config = dict(
    num_hidden_layers=13,
    hidden_size=128,
    n_experts=128,
    experts_per_token=8,
    d_expert=32,
    d_shared_expert=256,
    hidden_act='swiglu',
    moe_layers=[2, 3, 4, 5, 6, 7, 8, 9, 10, 11, 12],
    router_score='softmax',
    normalize_top_k=True,
    routed_scale=1.0,
    balance_loss=0.00302,
    balance_bias=False,
    n_groups=4,
    groups_per_token=3,
    init_std_router=0.024,
    lr_router=0.00172,
    vocab_size=5474,
    norm='rmsnorm',
    norm_eps=1e-05,
    tie_word_embeddings=False,
    optimizer='soap_variant',
    learning_rate=0.00635,
    beta1=0.95,
    beta2=0.95,
    max_grad_norm=2.0,
    batch_tokens=65536,
    max_seq_len=256,
    train_tokens=308000000,
    max_steps=4700,
    dataset='wikipedia_en',
)
Below are experts of layer 7 (counted from 0) of a mixture-of-experts language model. Rows are named router (the router's row for the expert), gate (a neuron's input weights, with its number), up (a neuron's input weights, with its number) and show model dimensions 0-127. Each number is 128 + 32 x the weight over its row's rms, rounded and kept within 0 to 255.
Before each expert's rows: "gets" lists some tokens that make up at least twice as much of what it gets as of all text. This comes from a sample of Wikipedia text that the model never trained on. Tokens count by the router's weight.

# expert 119
gets: " and", " |", ";", " in", "-", " as"
router [137 128 139 161 153 147  91  91 152 153 138 112 107 120  38 135  82 159 116 120  90 147 161  77 123 166 141 208 158 105 191 117 120 118 147 117  59 181 180  87  79 144  98 103 163 156 131 152 103 155 148 117 157 135 122 135 136 137 135  98 155 119 111  98  86  79 149 115 113 110 205  64 101 139 131 166 111  84 126  93  73 120 145 149 183 206 145 163  94 208  59 178 134 135 112 123 122 154 132 109 116  81  94 118 122 111 121 125 120 115 140 125  96  96 105 176 167 155 104 126 147 106 114 101 110 177 127 128]
gate0 [124 154 123  93 101 136 155  95 211  84 113 106 140  65  93  93 182  68 136  98 121 117  87 153 112 144 160 130 157 120 140  95 168 118  98 162  93 163 123 120 137 167  74 137 104 141 127 125 203 103 169 178 128 174 187 216 130 134 139 151 145 141  99 151 134 135 175 131 115 130 134 116 170 162 119 138  90 130 147  88 139  93 126 134 169 178 121  89 127 122  72 146 143  82 135 110 142 108 148 112 189 126  76 126  83 130 102 136  82  81 118 124 128 127  25 129 124 160  69 143 149 137 122  81 124 164 166 147]
up0 [148 144  85 133 113 165 139 164 135  57 130 113 187 127 117 126 169 118 140 184 145 129 116  98  93  98 157 170 159 123 146 135 129  69  78 116 120 145 108 183  95 107  46 147 106 122 151  99 100 161 142 123 111  83 167 102 125 152  52 122 115 156 186 156 153  98 113  90 151  90 143 139 130 139 175 102 177 124 108 123 146 137 119 167 138 130 155 145 152 135 119  93 141 192 157  41 145 126 153 182 133 146 124  78 171 103  88 135 203 183 126 132 112 102  86  32 135  86 128 109 135 118 150 116 128 146 134  84]

# expert 92
gets: " to", "ed", " up", " out", "os", "s"
router [130 136 125 113 144  90 111 103  73 197 171 141  80 162 106 154 139 183 146 109 143 110 167 121 132 196  86  72 133 152 135 111 141 159  58  98 141 119 121 114  90 110 102 163 106 183 113 143 128 128 140 162 107 162 155 140 109  97 153 113 146 135 117 128  70 136  72 124 134 118 153 124 144 158 125  81 121 114 190  81 144 156 150 105 147 199 147 118  77  63 143 140 116 112 214 173 138  82 112 117  97 131 152 103 138 115 160  57 107 133  97 143 155 100  98  99  82 151 153  69 129 213 133 129 119 126 147 181]
gate0 [126 147 120 107 108  90 138 173  88 113  94  98 100 164 155 131 132 180 140 127 160 185 120 103 169 176 118 113 102 138 154 131  92  86 116 144  76 143 124 147 201 129 102 206 110 176 129 142 153 116  65 126 110 119 114 205  89 147 159 130 135 137 138 160 127 112 142 126 157 142 156  90  94  92 103 127  24 159 143  71 112 133 104  92 129 156 157 136 166  93 124 132 134 114 196 110 127  61  81  97 159 111 142 111 161 169 162 139  86 143 128 163 103 147  51 138  93 146 133  95 101 171 163 174 133  96  86 135]
up0 [138  93 138 147 128 147  75  96 163 135  98  91 138 148 155 120 169 130 129 234 179 133 176 156 137 104 150 177 128 109 174  85 113 169 151 160 111 114 148 131 109 101 138  86 164 146 171  75 115 107 112  66 100  87 123 152 193 159 116 128 149 158 135 128 166 161 100 154 102 116 164 162 127 122  90 173 135 137 128 125 126 123  98 118 143 152 157 111 150  82 132  45  99 151 129 129 138 121 127 114 104 159 178 128 103 122 125 132  31 121  23 146  67 128 103 115 119  65 154 139 133  90 101 111 140 180 139 130]

# expert 95
gets: " the", " first", "th", "ight", "ing", "inal"
router [143 149 127 108 187 109  85 172 115  78 102  83 118 102 183 140 114 166 194 112 136 130 147 204 142 176 141 143 119 189 171 164 120 146 107 133  89 116  91 155 131 104 151 120 120 141 157 171 123 169 163 131 150 136 113  75 145  91 121 107 107 147 113 103 154 141  74 198 110 133  79 146  91  70 172  70  82 175 178 118 155  95  92  93  74 140 123  99 134 109 154 187 113 102 103 207 137 148 172  78 156 148 160 122 102 123  97 158 105 160 102 158 127 106 153  90 120 187 130 126 109 133 135  93 132 157 150 108]
gate0 [ 84  75 145 112 135  97 109 195 125 100  89 110 121  95  85 138 154 127 205 124  67  86  90 130 175 105  86 104 114 168 136 102 127 156 107 114 100 184 167 171 163 148 140 101 142 106 172 119 187 118 176 133 105 106 178 157  96  58 139 181 156 132 137  94 127  95  77 135 140 113 162 111 112  92 138 165 164 146 153 141  36 100 135 115 127 100 129 117 186 119  92 165 141 124 143 178 131 146 165 108 113 191 173  73  93 127  78 132 151 146  90 100 112 149  80 133 152 174 127 105 121 110 156 159 148 145 121 132]
up0 [144  67 105 122 109 143 119 133 153 196 135 110 152 100 166 136  62 157  96 127 142 224 113 110  43 125  65 117 212  93  92 148 134 107 147 160 115 190 156 177 165 115 108  79 185 162 158  83  79 174 122  97 124 103 126 113 122 126 157  89 119 166 134 125 151  87 131  78 125 128 111 117 143 113 135 118 179 127  81 133 137 143 130  82 146  74 156 156  63 140 143 126 163 163 135  97 155 197 139 117 134 142  81 125 130  99 164 135 127 157 132 117 143 108 105 103 179  84  97 186 113 133 113 126 114 134 139 118]

# expert 127
gets: " ", " 0", " 1", " 2", " 3", "7"
router [159 167 119 134  91  93 192 180  63 120  75 158 149  95 112 134  91 145 107 110 202 191 152 121  77 101  69 124 141  92 113  56 123  98 130 100 137  95  80 139 130  72  94 153 134 117  95 130 175  74 108  96 141 150  77 123 103 164  81 155 133 121 132  87 109 147 130 133 130 132 154  90  52 115 147  68 133  78 139 147 110 113 168 115 161 124 153 152  85 173  78 108 126 182 178  90 139 126 146  81 166  89 173 112 174 134 129 165 111 160 121 119 105 107 143 140 165 139 130  83 127 111 146 139 125 165  92 140]
gate0 [139 206 165 161  95 157 116 198  77 160  85 151 120  84 162  86 135  95 152 140 174  84 131 119 119 104 125 128 117 187 119 125 127 116  77 143  63 113 163 208 101 143  98 140 104  78  74 124 140 123 157 181 156 139 107 178  84 129 109 144 102  81  93 148 138 169 107 145  81  72 163 165 150  77 135 119 155 159 145 110 148 136 108 166 132 185 152  81 100 148  91  94 151 116 116  46 113 132 127 121 119 137 158 122 121 114 142 175 170 113 183  56 136 141 114 139 132 122 147 129 105 111 101 186 144 122 115 118]
up0 [110 138 155 109 179 169 177 145 151 167 123 116 110 119 159 111 164 111 137 117 150 103 111  95 195 141 203 175 123 133 113 101 172  84 150 135 142  90 199 157 144 131  72 133 151 145  47 180 108  62 118 165 102 158 131 123 116 139  92  98 120 152 149 134 135 153 173  86 115 129  89 166 167 151 146 158 119 119 131 116 176  86 120 121 130  79  98  87 110 119 146 122 125 147 164 152 164 101  38 157  89 157  92 169 134 124  98 123  94 104  94 131 101 153 145  33 123 177 102 131  83 142 144 126 106  80 139  85]

# expert 5
gets: " F", " C", " M", " f", " P", " L"
router [107 121 176 137 127 107 112  78  66  70 131 120 106 145 156 115  99 124 104 129 116  98 139 179 147 108 119  92 159 100 172 128 135 138 129 109 112 105 124 120 202 156 166 187 152 106  77 190 188 122 165  67 133 126 120 108 179 116 154 183 147 135 103 139 167 187 156 172  99 113 127 105 157 105 153 220 197 123 146  73 105 132 143 156  50 124 132 104 150  70 160 146 147  94 114 127 166 124 137 125 144 137 139 105  90 177 156 142 102 152 123 131 100 114 162  78  99 162 134 156 108 165 202 146 126 155 114 100]
gate0 [109 116 111  69 164 134 194 159 105 144 138 111  58 128  70 143 123 156 113 158 137 112 121 134 119 118 126  54 135 150 169 125  92  92 129 147 102 172 147 130  77  74 117 164 147 120 168 120 160 105 151 139 113 209  97 147 172 138 190 134 140 139 122  98 100 178 129 136 140  78 134 163 112  87 112 132 153 132 170  91  83 187 133  50 173 142 129 118  85 117  85 145 143  71 129 134 130  55 148 139  97 112 198 118 148 125 135 158  74 161 138 140  51  95 128 165 153 155 111 138 123 157 112 168 169 128  99 133]
up0 [111 115 161 157 142 117 156 176 151 150 149 168  85  81 120  98  97  79 180 129 115  56 110 135 124  78 188 177 119 176 136 142 149 120 120 154  90 190 109 136 168 128 106 176  97 132 140 145 187 120 144 110 115 148 109 132 128 153 128 125 122 174  98 127 178  96 106 181 154 149 139 142  96 128 108 129 136 190 100 105  85  98 162 143  61 131  89 164 109 146  81 176  60  84 125 170 174 121 150  89 191  81 173 108 101 168 163 130 151 110  61 152  87 117 118 140  98 121 147  83 123 117 131  83  89 109 123  93]

# expert 40
gets: " |", "|", "-", ";", ":", "s:"
router [111 113 165 175 156 101  94 121 149  70 136 147 134  97 143  83 153 155 111 138  96 147 135 119 131 161 186 105 127 141 162 161 137 211 163 141 168 172 115  71 112  72 115 136  92 126 162  93 158 133 133 100 143 137 140 164 155 114 129 123 144 160  89  95 109 158  91 139  42 136  87  88 158  94 137 125 124 149 120  60 160 155  99 116 137 105 105 149  97 180 165 135 134 117 110 127 155 170 160 114 131  96 123 112  57 104 128 208 148 159  92 167 195 183 137 113 165 163  91  67 172 107 144 146 186 148 148 105]
gate0 [119 151  60 142  91 156 149 121 152 114 181 143 173  91 149 155 136 149 102  96 167 140 119 153 147 142 162 136  99 137 175  70 134 105 145 123 121 155 107  77 129 148 158 130 118 137  74 155 102  65 171 137  68 118 128  88 110 116 100 150  89 158  93 121 178 146 125 210  72 123 100 144 165 145 159 104 152 174 108  79 169 145 171 176 111 104 132 138  79 123 203 145 162 144 156 116 145 101 119  92 185 102  98 131 123 159 127 175  77  64 142 107 101 163 151 120 137  88 108 103 112  92  87 134 104 179  60 131]
up0 [ 59  95  60 124  77 126 135 142 147 127  90 136 183 181  75 174 100  95 111 135 147 201 116 140 143  71  92 152 142 105 154 143 116 206  87 184 200 149 167 127 114  90 134 154 109 135 103 121 104 173  74 130 152 134 186 122 153  96 197 160  96 150 151  99 112  82 118 120 148 137 132 124  93 136 143 134 150 104 148 128 148 126  98 160 133 152  83 114 150 158 128 109 111 112 164 152 145 122 110 135 165  89 203 163  69 158 112 110 110 165 131 146  88 176 115 138  92  95  66 115 100 124 127 142 137  94  91  91]

# expert 34
gets: " l", " not", " m", "l", " sl", " all"
router [116 125 222 124 124 154 136 135 121 113 127 146 127 133 147 170 102 112 173 104 101 129 101  86  69 125 113 179 153 196 143 114 102 100 143 160  95 160 116 129 110 150  71 158 110  52 128 138 159 109 163  94 154 164 167 133 138 148  83 164 119 125 159 137 118 178 111  84 198 108 154 173 135 147  97 137 121 132 118 130 183 146  56 101 160 185  72  75  74  75 113 132 130 133 150  66 197 109 111  98 152 140 128 164 134 119 146 175 132 118 111 113 156 110 161 131 109 134 179 154  68 117 156 142 127 157  80 169]
gate0 [120 169  94 123 151 128  99 111 159 196 163 183 120 153 173 171 147 149 190 137 119  94 189 120  82 100  90 109 101 148 142  86 187 176 124  68 137 134  90 138 181  84  97 123 146  95 160 125 124 131 146 160  98  94  63 140 158  87 139 150 157 161 136 122 125 129 106 110 161 144 113 203  76 136 165 140 109 120 137 145 125 135  91 149 160 158 113  78 116  68  87 150 132 117 159 108 153 130 164  90 116  90 121  68 126  78 126 198  64  98 165 107 145 169 111 159 105 100 143 122 110  94 165 145  75 124  90 127]
up0 [ 98 112 177 160 136  88 207 144 135 112 182  38 161 149 156 104 115 122  65 117 161  65 131  83  85 105 131 192 139 131 102  72 164  82 118 117 170 111 194 107 104 128 112 119 149  77 149 136 139 118 131 131 184 170 120  91 116 137 145 144 145 112 105 113 124 175 138 137 128 131 138 137 110 175 141 110 162 151 105 165 131 153 115 141 118 109 121 118 186  82 150 146 106  89 165  86 152 100  44 130 170 136 123 100  87 155 143 124 138 169 151  86 152  73 114  83 113 124 174 118 167 135 120  83 204  99 136 129]

# expert 3
gets: " L", " B", " S", " P", " R", " D"
router [ 66 132 149 148 102 112 107 109 107 119 115 151 148 165 151 125  92  46 114 176 127 146 150 105 109  60 205  75 120  94  92 132 126  93 147 103  87 108 158 157 147 162 129 194 102 120 108 139 164 113 123 102 121 107 155 106 165 123 119 190  68 116 123 109 181 141 140 142  94 136 105 108 144 129  82 178 167  76  95 136 103 136  46 119 118 143 129 152 114 148  98 112  83 101 146 112 135 104  74 181 168 130 142 135 137 196 159 166 109 119 180 143 115 158 104  76 128 126  51 204 112 141 143 154 111 141 124 103]
gate0 [127 110 158 110 134 173 124 100  79 130 101 133  98  89  80 135 104 121 163 124 139 140 129 151 186 145 134 110 119 169 120  98 145 172 159 163 138 132  94 185 200 175 150 152 172 102  68  81 104  71 144  99  90 173  98 111 114 103 179 163 115 126  94 142 195 138 129 180 151  68  92  87 186 117  95 181 120 129 141 121 158  65 117  78 149 133 151 190 148  90 116 114 153 112  97  85 107 193 145 128 149 185 163 143  87  84 117  94  86 178 141 120 121 140 123 125 134  86 130 108 153  93 140 137  98 145 111  84]
up0 [142 112  97 142 167 117 136 148 161 144 125 137 170 142 164 130 135 152 131 134 102 117 132  90  95 186 122  95 105 130  90 136  73  77 195 151 164  59 149 121 108  79  81  87 101 181  97 135 101  94 180 116 147 156 147  75 140 158  82 169 155 155 126 158 144  82 136 125  84 123 152 111  90  91 171 100 133 169 114 178  88 107 143  82 126 168 105 166 140 134 111  96 189 119 128 130 163 147 163 143  50 150 164  86 129  48 174 138 106  71 125  96 153 102 138 156 115 165 146 100 143 149 138 206 114 101 125 143]

# expert 97
gets: " d", " n", " s", " c", " m", " b"
router [178 156 185 102 100 122 187  96 178 140 173 175  85 108  83 166 179 153 123 136 117 143 122  89 116 117 162 126 160 177  68 147 127 152 139 145  82 108 191 162 132 154 160 140 122 166 161  69 152 119 166  71 157  91 132 149 155  99 148 126  94 102 177 115 185 172  65  85 101 135 145 169 122 138  56 120 105 129 125 105 161 130 138 165 141 118 100  87 159 117 123 107 138 171  84  73  87 100 167 127 163 161 104  96 137 152  85 156 125 111 112 146  45 111 148 133 128  84 135 162 117 121 143 138 152 152  79 114]
gate0 [137 108 107  72 159  93  99 155 127  84 167 123 109 160  96 167 163 141 126 115 138 127 124 108  98 153 149 131 150 119 109 138  97  83 182 166 137 187 131 118 116  93 180 101 122 203 117 123 202  89 114 120 154  30  90 113 175 180 138 151  88 126 187 132 126  95  80 153 122 149 122 148 121  42  88 127 110 133 161 158  91 137 113 112  90 106 101 110 168 104 170 129 166 138 170 169 120 159 208 103 115 143  99 178 121 117 147 163 105  89  77 121 162 136 151 137 101 133  66 131  90 120 153 163 142 113 105 112]
up0 [114 123 134 155  59  88 135 156 162 129 169 170 134 108 112 143 121 112 116 150 166 150 162 128 110 150 175 114 128 135  90 128 169 189 176 127 130 117  73 124 182  87 127  95  55 100  47 155 100 168  68 196 105 163  64  92 135 143 107 112 173 179 139  91  98 139 122 135 134 146 177 143  66 134 151 139 154 146 151 144 113  57 132 129  97 152 146 124 106 161 141 154  83 181 132 106 128 131 145 138 118 152  89  71 126 135 153  86  80 124 155 181 146 137  98 135 128 137 118  79 138 106 107  56 122 183 157 118]

# expert 73
gets: " two", " new", " the", " other", " three", " small"
router [ 90 129 135 118 132 126 121 191 139 136 131  80 161 119 150 133  72 142 137  93 214 160 105 129 139 130 157 123 103 115 170 105 130 116  77  67 150  94  94  77 105  91  94 154 103 139 127 133 162 112 105 186 148  88  83  67 110 150  94 157 167  88 160 132 175 158  96 159  89 143 133 178 106 122 185  93  96 113 118 122 123 112 170 146 129 182 133  62 120 175 163  94 102 133 142 164  93 136 195 108 124 144 150 155 146 165 127 127 122 107 165 125 139 112 119 103 126  82 130 220 119 165  97  73 187  80 153 121]
gate0 [132  61  80 139 156  61 172 176  67 101 165 127 129 131 144 155  41 141 114 123 176 123 124 137 111  64 126  90  88 128 133 137 155 166  95 101 136  76 192 156  89 105 176 213 129 143  92 177 142 149 165 176 143 129 152 169 147 163  73 132 122  84 109 153 116 167 161 128 115 120  88 154 129 125 111 117 142 127  97 141  82 117 149 107 153 149 120  56 112 164 155 141  99 143 129  94 159 113 137 129 207 130 145 125 143 133 127 143 108 139  96  53  67 137 152 117 108  94 162 123 132 159 132 160 147  87 113 142]
up0 [119  43 114 164  89 109 169 162 126 177 123 130 170  74 151 102 192 162 211  86 162 176 130 115 109 138 104 117 179  96 139 135 201 105 130 141 127 167 171 139 119 129 118  89 165 111 155 140 179 158 145 178 142 133 117 185  82 114 126 120 114  93 112 122 146 137 134 169 104 124 110  97 158 129 118 132  73 120 121  97 134 119  43 181 138 146  82 123 133 145  94 121 137 127  64  78 136 112  96 152 130  89 117 155 128 171 155 111 143 141 127 126 147  79 136 167 102  92 111  94 135 141  85  45 132  98 188 108]

# expert 72
gets: "ation", "ing", "ic", "ical", "ary", "al"
router [115 123 126  89  84 133 119 192 187 168 131  79 150 154 145 102 158 113 187 100 143 125  84 152  96  92 148 116  64 147 189 168 157 166  90 149 152 170  99 171  60  84 161  72  57 132 148 138 146 196 118 151 152  74 118  83 103 146 174 124 124 119 117 133 155 100 120 140 111 110 125 185 105 126 160  64 110 130 117 149 122 111 156  70 102 122 162 132 110 139 109 173 131 106 153 150  83 148 161 144 140 118 100 148  88  77  93 110 124 129 119 115 122  92 149 181 122 131  85 145  76 115 160 166 158 107 165  67]
gate0 [129 154  68 106 229 111 108 131 115 221 127 150 191 131 177 110 119 144 150  49  93 138 124 126  96 153 133 121 125 100 110 148 134  82 137 118 160 110 178 167 132 135 135 145 106 130 125 123 100 202  99 131 135 157  94 122  88 136 111 124 136 117  86 156 143 134 144 142 135  79  98  98 119 166  91 211 141  85 125 118 149 140 138  94 126 130 148 148 141 139 105 163 200 138 140 111 134  85 144 143  68 162 202  94 111 118  49 123 123  73  97  83 158 139 139 126 108 159 123  82  89 102 132 149 131  86 163 153]
up0 [105  91 145 103 122 113 180  94 110 156 154 144  64 146 122 130 109 110 111 123 146  73 161 142 115 170  92 112 126 174 155 116 153 168 154  73 123  93  99  91 151 112 179 138 141  89 120  96 135 123 127 155 164 157 153 212 166 116 142 127 113 146 217 125 120 129 152  94 151 161  99 166 113 154 132 109 129 148 130 118  98 142 103  77  76 137 135 122 179 132  52 117  91 151 138 115 150 111 132  49 100 120 126 105 158 129 144 118 102  89  99 172 161  82 190  97  79 223  93 140 149  74 144 152 149 176  95 133]

# expert 18
gets: " |", " sc", ";", " Sc", " att", "==="
router [132  63 159 136 134  77 102 116 176 113 179 183 132 175 124 157 117 123 119 142 143  61  79  88 106  82  68  93 134 167 121 189 207 139 175 114 137 128 149 100 149 141 173  80 159 150 157 109 126 143 121 105 150  83 162 164  61 109 129 174  91 119 115  68  72 118 133 123 124 158  86 115 114 108 121 200 128 101 160 109  79 210 113 109 156  89 143 165 141 119 104 143 176  43 136 110 106 140 162  99 142 153 127 147 114 128 137 149  91 139 122 151  96 121 139 113 161  89 101 113 176 120 131 111 123 139 140 109]
gate0 [161  92 161 152 109 104 118 172 139 115 171 200 157 215 116 132  89  71 117 112  94 110  91 122 132  94  88 141 155 107 188 111 123  99 144 117 121 154 148 168 135 118 114 188 114 152 108 128 136 167 147 108 123 156 148 124  52 134 141  80 129 104 173  97 131 121 132 155 152 115 126 115 127 154 154 164 108 169 173 156 146 106 106 110 131 149 112 135 128 130  41 101 153  81 101 137 175 121  82 146  99 127 108 147 124  65  73 147  73 156 134  22 146 152 132  89  98 112 176 137 211 111 107 137 150 142 155 124]
up0 [ 79  66 113 117 125 148 118 137 143  78 159 139 138 112 102 155 166 134 131 151 134  82  75 116 134 109 132 135 160 131 155 138 150 146 131  87 144 186 161  39 115 163 128 147 157 143 166 144 189  59 169 137 130 131  85 158 143  97 112 146  86 176 119  95 103 118 152 125 144 177  93 140  88 141 109 107 148 103 164  64  70  78 138 132  78 122 154 125 189 232 131 108 159 110 113 161  96 153 166  98 118 121 205 182 163  89 148 126  67 120 122  73 133 168 104 121 148 117 114 109 145 111 133 139 103 126 107 125]

# expert 104
gets: " |", ";", "|", ":", " /", "–1;"
router [132 124 124 171 185  87 150 139 139  71 112  88 146  91 120 169 131 160  98 178 106 163 124 120  92 166 139 101 120 184 111 155 173 178 165 191 128 163  87  71 113 118 123 116 118  86 174 116  85 156 115  77 154 108 154 167 131 149 104 140  79 153 113  92  88 126 129 195 114 146 138  95 123 143 107 179  89 124 104 126 143 188 144 147 196 133  87 199  94 147  94 121  80 104 158 103 171 140 162  92 139  71 133 143  97 102 126 133  95 119  88 141 166 154 128 161 191 133 170  88 134  97 118  93 140  78  88 141]
gate0 [106 137 187 107 141 114 118 130 110 106 117 118 125 153 134 161 141 114  97 125  95 101 103  64 181 176 120  64 137 162 135 110  73 158 150 130 160 119 103 187 124 117 150 131 125  86  98  60 176 110 174  97 188 131 131 130 108  84 157 115  82 142 151 153 203  95 127 107 170 147  81 136  78 151 142 113 182 146 114 151 161 157 160 152 144 162 103 124  68 106 162 112 203  95 106 115 125  89 124 101 138 109 106 177 145  94 102 139 164  81 133 137 140 127 191 111 189 159  79 157  87  54 156 123 127 148 116  94]
up0 [125 160 122 109 147  23  91 128 154 135  95 143 103  94 139 122 114 143 136 116 131 185 134 109 125 155  61  94  40 118  94 163 194 160 178 136 164 121 126 101 116  92 130 130 122 100  88 173 148 158 170  88 178 162 123 134 107 140 134  88 185 201 185 116 147 110  90 115 150 122 176 129 100 152 144 153 142 153 159 181 140 142 139 146 108 161  79 112 135 167 118 120  98 178 130  53 141 137 133 154 111  32 120 125 145 126 110 105 134 154 111 127 126  71 159 113 134  86 140 142  83  94 168 119 139 101 137 106]

# expert 70
gets: "-", " ", "\n", " —", " 0", " 1"
router [123 187 175 108 126  59 221 164  77 178 112 157 115 115 133 121 140 128  92 110 133 134 164 122 141 130  94 134 140  90  89 120  96 123 210  93 176 117  87 199 150 120 137 155 134 132 121 127 157 121 104  62 121 134 107 151 145 159  69 112  90 100 121 132  82 117 119  90 139  70 136  76  87 163 162 107  86 114 134 109 130 128 132 120 118 119  95 179  73 155 133 162 100 110 137 112 146 215 154 144 171 150 139 136 168 119 113 157  69 163 139 164 165 166  90 112 182 163 110 188 125 146 147 102 134 163 134 132]
gate0 [203 120 190 119 130 139 172 167 106 141 104 159  85  69 161  86 185 145 124 117 144  87 137 115 134 108  75 138  98 103 157 142  74 142 165 137 114 125 105 169 131 133 151 132 155 105 107  93 123 123  98 120  85 106 113 197 166 135 139  95 165 146 160 185 133 183 112 139 101 140 143 120 140 185  96 181 149 126  65 107 141 108 107  76 112 132 118 183 169 103 135 140  75 159 164 153 108 113  50 165 185 127 115  82 159 127 134 168  70  73 122  97 117  86 154 115 150 126 102 140 147 108  68 142 156 116 134  74]
up0 [124 156 166 125 140 122 124  99 117 132 171 135 102 181 140 152 146 104 105 124 144 154  95 113 119  97 149 153 131 105 114 116 101 121 187  62 182  73 136 100 146 106 111 143  93 145 153 121 133 140 138 131 152 131 116 145 147 255  81 157 120  90 118 170 126 112 118 193 134  64 153 169 118 122 143 123 186 144 156 143 130 113 104  88  78  71  88  29 123 131 128 120 129  68 122 132 153 143 109 144 101 130  94 110  86  62 141 123 139 181 117 120 137 155  74 132 203 156 142 102 114 121 128 145 175  96 189 140]

# expert 66
gets: "ed", " known", "ated", " used", "ted", "able"
router [130 125 124  42 181 102 126 135 109 181 183 200 139 102 158 115 101 173 121 104 192 151 109  86  78 184 116  59  82 102 120  83 144 107 142 144 125  99 106 160 150 117 111 116 109  89 136 147 106 121 116 120  96 143 151 122  61 135 137 115 178 160 109 129  75 113 135 126  87 153 160 164 153 181 177  97 122 116 133 135  98 147  77  87 113 170 158  74 138  85 135 122  99 130 188  79 173 125 198 138 162 147 133  92 135  88 155  84 142 157 179 143 115 101 118 139 162 154 154 145 124 107 148 104 146 120 126 194]
gate0 [ 61 126 160  99 179 112 140 165 118 115 124 108 155 189 124 137 123 168  59 107 136 182 122 137 100 135 114  80 102 116 108 145 172  92 133 121  76 111 132  92 168 109  91 198 156 137 116  87 132 150 155 130  60 124 113 148  93 155 123 169 130  89 159 140 144 140 137 176 186 153  83 168 187 146 124 137 148  95 168 135 136 127  96 109 131 107  81 163 121  72 121  70 129 102 105  91  85  92 126  88 151 193  75 147 136 178 155 144 100 185 165 189 145  78 116  68 102 122 142 112 176 131 116 132 144 158 128 115]
up0 [143 116 123 200 120 171 154 172 124 164 137 115  96 128 106  98 175  80 163 160 154 116 123 137 153 153 182 115 186 146 102 122 164 140  87 126 106  76 196 113 118 101 114  95 145 147 140  90 174 142  93  92 153 145 111 130 129 127 144 140 147 116 124  95 102 114 140 115 164 175 152  48 116 207 103  68  96 178 152 123 145 105 134 146 132  54 128 103 146 145 115  66 184 129 143 115 115 141 119 108 112 110 113 140 157  77  83  79 132 148 110 140 158 156 132 149 121 193 129 125 103  55  65 149 120 187  85  81]

# expert 80
gets: "ing", " of", "ed", " to", " with", " for"
router [ 71  94  85 122 173 114 132 181 107 151 219  80 119 147 124 144  99 137 143 154 154  89 111  91  91 153 140 140  97 162 138 117 111 147 156 109  78 159 122 180 143  98 136 159 140 132 191 116 181 148 167 153 153 159 176 127  57 113  81 164 174 128  87 149 140  89 161 165 142  98 127 144 123 168 170  68 128 137 132  85 144 134 150 138 109 150  98 130 157  80  89 104 166 122 152 164 119 128  65 152 123 127 113 196 159 110 107  60 127 117 143  85 193 144 151 141 170 118 122 140 110 141 124 149 199 100 138 185]
gate0 [149  91  84 184  89 156  93 138 151 105 149 158 143 102 118 116 211 147  82 128 152 130 113 112 123  77 142 157 173 117 134  71 127  97 126  60 121 118 163 138  95 134 174  76  46 138 167  94 155 155 159 149 151 135 166 146 111 157 124  78 128 114 153 191 124 106 112  53 153 128 138 171 144 110 140 150 109 127 127 105 164 100 139 116 187 139 131 173 163  94 108 156 160 108 106 124  96  72 133  74 110 110 107 154  98 143 101  84 129 100  95 181 126 223 103 163  86 132 135 135 168 130 119 117 194 109 134 122]
up0 [149 136 174 129 112 196 116  84 198 103 108 100  68 109 138 193 149  99  82 129 185  92 125 155 171 112 106 130 168 103 141 125 117 104 145  92 101 197 140 108  70  82 175 126 124 155 135 104 121  89 138  99  74 133 124 108  93 114 152  83 148 105 191  94 191 121 105 170  59  99 127 134  95 152 120 154 141 178 176 127 222 117 109 131 162  85 137  97 123  96 118 163  82 126 123 144 140 167 186 106 144  91 120 166 101 147 121 164 117 119 117 140  84 121 143 121 117 164 165 117 168 161 103 121  93 138 104 109]

# expert 63
gets: " and", ",", "a,", "e,", "s,", "),"
router [121 182 115 127 160 125 123 156 155 178  96 117 109 175  78 153  96 108 111 159 133 140 154  72 124 139  94 175 144 129 112 205 133 124 143 113 172 182 181 111 159  66  77 135 150 127 187 112 128 156 134  71 131 138  82 147 156  94 173 136 137 177  81 202  84 160 180  90 124 149 164  95 135 168  80 199 130 109 133 116  56 132 123 108 138  70 131  90 100 172 152 119 111 166 105 106 128 159 112 169 123  86  68 155 101  90 114  95 117 130 114 126 158 120 145 153 155 159 108 122 146 102 153 117 185 144 148 120]
gate0 [136 179 131 108 158 108 140 166 145 115 177 161 176 124 166 147  99  82 143  83 126  75 144  86 124 186 156 126  85 118 149 147  92 146 123 179 166 148  77 144 131  89  85 114 163 130 159  94  72 139 137 143 123 126 110  79 111 145 120 159 106 176 126 191 133 133 167 143 130  99 103 174 126 157 131  59 127 173 101  59  97 124 147 105 170  95 127  90 102 143 108 135 109 158  96 146 154 140 170 162 117 165  94  83 116  89 101 116 134  79 193  75  85 124 125 136  81 110  85  91 186 124 121 187 102 177 145 179]
up0 [105 169 145 110 126 135 112 131 165  73 140 127 115 159 154 142 184 153  86 174  72 131 142 135 108 122 186 127 137 178 142  87  89 133 116 135  78 102 114  69 136  36 138 156 131 108 122 132 107 147 123 134  82 125 118 102 106 165  60 155 132  82 105 134 132 102 142 134 117 169 115 112 159  79  72 116 163  79 108  83 109 126  81 151  98 107  94 113 154 157 166  81 159 154 162 127 107 159 124 156 166 134 104 166 198 134 123 132 228 108 112  56 149 118 153  82 177 161 122 144 159 177 117 147 166 139 159 140]